From a checkpoint of a small mixture-of-experts model trained on Wikipedia: 10 layers.
Below are experts of layer 4 (counted from 0) of a mixture-of-experts language model. Rows are named router (the router's row for the expert), gate (a neuron's input weights, with its number), up (a neuron's input weights, with its number), down (a neuron's output weights, with its number) and show model dimensions 0-95. Each number is 128 + 32 x the weight over its row's rms, rounded and kept within 0 to 255. Numbers have three digits each.
After each expert's rows: a language model's description of what the expert responds to; "mostly gets" lists some tokens that are sent to it at least half of the time. This comes from a sample of Wikipedia text that the model never trained on.

# expert 59
router:166124170122174122147156098111168080104097087061091118109098074136088161127092155154072137115089104092170167139194163132113140123175152127122182105166178067130165106100139129178158096155173152154106148099185142185142188142139168110142118137098096142179130099110149150109105130108108088088
gate0:150120141139131100127121068135153106100095144117156081121108127072135166114067158160145217100077077089105181178135163083116131130104152200100138194104123127124127104117151023150141174143159144162149137108179078147127083118167144119154107148129123118115137126134190135151095115088101105122
up0:161141171146147087151141110139154084092119076104055130089094058114104137101146103156140112155126174177136115109162117095102160127170120072171155117166153084107149127110088173167181112177135065145154152134120114156176179127165128125179113186080119144170101105087071166122166132152122098107
down0:132129122138138137182138070116127107161118155097133139144103139190073147151168073149134190209142082121156163088064161093164142159151080160094149200094116170133150045106091139126115128129114106084121085117154077145100128119094117157107133097095110111179189149160146100126130109110093149126
What it handles: Country and organization words after United or North, such as States, America, American, plus HBO, FIFA, and quotes.
mostly gets: " States", " America", " park", "BA", "BO", " Hong"

# expert 51
router:109172175131125106160094094152161136129068102083115103085073117121112126064110109172113136112116077134132122139135148117102171131158139158144137139188181117153117095075109088153180079138176133122129136079173103152213129133176158115137099164107090180192137143128127198086114115094108078111
gate0:087091126139149114153175141154168130157147087141097060043175137156192080128094149173105101136157133085083109152127103154084178161147112074096120088135112101140158141194120076114180135110143101122166128166105146110138110109155075131128142148137154134130168130153169193172151100184176116132
up0:153133094175124141092041177098082128108155173175152178139101118096169136155186111057143189131132160143127143146164110163060093115105107141160129128109122138117123134072111109117104092089113126143105158092036137138104164154114146027130124187131134095133132137124107120108114110113151149164
down0:145037146115138167193180126138167134157102148138092139131175134145140138189165131201085135139131121138170126073194140110101107158120117125098099177111104087086133072180159128143134095113147117090098089081161109092121121090151116140151157108119171175131104148068115057127153171110098132103
What it handles: Clause and list connectors, mostly and, plus but, or, then, before, to, linking verbs or nouns like expand and, hot meals and.
mostly gets: " and", " but", " before", " helped", " then", " thus"

# expert 35
router:179122173135161104132124086132147095130129092095094112119073082118080169128093146147114145102117088160150142156170213119057146135134150095185167135180147113143136094082089130146153117158177091142135157090179083183125169145162151111158071164086085132165128159109112157085102109105114094087
gate0:122141188121120124158061112187127123140097051119143075127100073140121163119133102160115136111122111118193165088163166105137143158154151145105163157143123109166142135088118123155192113129133151142168193092145118133104107196216137101168091113063157172123084103125111123141114199115115132098
up0:147152130115166119141168117087166091135106145101116181099097157075114094091092171094085173152088133107153132169148088138108166116160133149175125170147199106124144113196141103105079108106105090125091108135175077134181200136106100114150131185116069132174166119102177146096148087113096103155
down0:178090133132133122063128181087154129151111126113118111132199119129151092155111129105183085150133123174093163085197130148148189140171130180097099177131116108151106117111144125121172084125168164147139097168120188136133106152098110146090057119106187177109088151116135091130148110079067080108
What it handles: Opening quotation marks before song, film or nickname titles, and "and" joining two names or clauses, e.g. Jerry and Alma.
mostly gets: " \"", " Ash", " Har", " '", " Upload", " DA"

# expert 28
router:158148218156170068119131115100182108080131109097092145126126096132080147091080136112118155085069133112168141183182171104100145087173142119153144121183147092142148070092122080125140103136175100177107124116161107133140140176175139087173130137066132172147136112078168159112146107106127114118
gate0:174184077045097124088156157073111139041170151115132152120134076088137119141074196138107094092190211094156136091137128117140190120152126115110142146140111122154130112152148125146138105127058075119154129143171107157091109167132140129087158147135115126096154109166102134098142161107138097111
up0:169136122076125142156167167102078097127132152134186122106153078135071126121117130133103144133098200120169155130085116133161163104171118067099131160145095093164103163217182112132140055124078117117107136135139143146059103142118120107078125112115131161131161117146087184045129154135103089127
down0:127061141120170153081086131118095124115102127116159152105131197134137140139110146126125082095128181079152069202159233115104112159106092149140133109116165061164139178130111154147154127099128138150095151128127136205127131071103061114113146124121091141127081111171122092149130148181143140101
What it handles: Zero digits in football statistics tables, the word "art" and its fragments (state-of-the-art, farther), and short fragments inside names.
mostly gets: "ult", "ll", "ax", " Max", " Test", "ule"

# expert 34
router:169151189129149091147149090137157101095113103086104138103113123149129178075082123158133188099087127142152176166184139087107129154133168115155161121144173079109158066114173123156165076157127117163136151096152130112159108180142190112189129130090102153150151089078178159080153105110092096094
gate0:125144115112182132084135133154124127160127101179119168104143112143117173095147118134112124114125118203144132125099124046147168080082169119102114179092173113149137157149158197144091154124131156173107192100151125127063107109102141146089144178152089163130135091139116070058104091148094103056
up0:131153121153096137146083111095119180134131137072110098125079182120143108133126128104113131148131156034148134151117132209097110118185097121146154101165129171097137087110079047116145151138113082097130098151143134120206163098159153079150102118135137109117137137126146170212154180099120144189
down0:135188101137132144138146138118079083134164136164178131086202106130119146122173134125159140106033100139139092095085047109102152134100115148067145129139145084102154077100194170127125105111090099111155173145149164197150131101150127156156150087159128129172118096109093137133082080137102161114
What it handles: Short subword pieces inside ordinary words and surnames, such as et in caretaker, ol in golfer, ort in cortical; also zeros.
mostly gets: " Shel", "umber", "op", "⁄", "ept", " Sim"

# expert 38
router:128115222117185071153111110105155145073117090087075100124084125138117169074077172135097103124129115105185146174160165107095126159165165128150144122174146050126146122086127079134139076149143132163176160120143111150179136158149139132183115122112112159134088108082117182162150111096148132103
gate0:161175130067117123159140118138105118130126124132125166132146139079124124031151164087115135175133102121122126164116121000107086089156169150168138156150163103131112201122071075113155157122111117148151100086168118141080131064142169135099102103128151165168090137153111127118112124106136095133
up0:077133116150120159148074115166170104121155101125110103146098143159104142118145090184102174121150126130161130076110155203144176187120084084148148095125133123177181066075196162145128083161149134086088187154157107129134171150141151101144103149092081113115170092091157110075132107115091127104
down0:128118122140115097101163094104089164138113072124155150066071122085162123109144108124171120134167099151117148125082125135138110178121098156063126134122119076066111156085119150161130073110194122089136155117124158129170154222191135152125183125113120153123108148123103127097108067105166129213
What it handles: Middle pieces of non-English names, mostly Spanish, Slavic and Turkic, such as Alc-ald-e, Ib-arg-üen, Al-en-çon, Östers-und.
mostly gets: "ñ", " Atl", "ng", " Ind", "ld", "ald"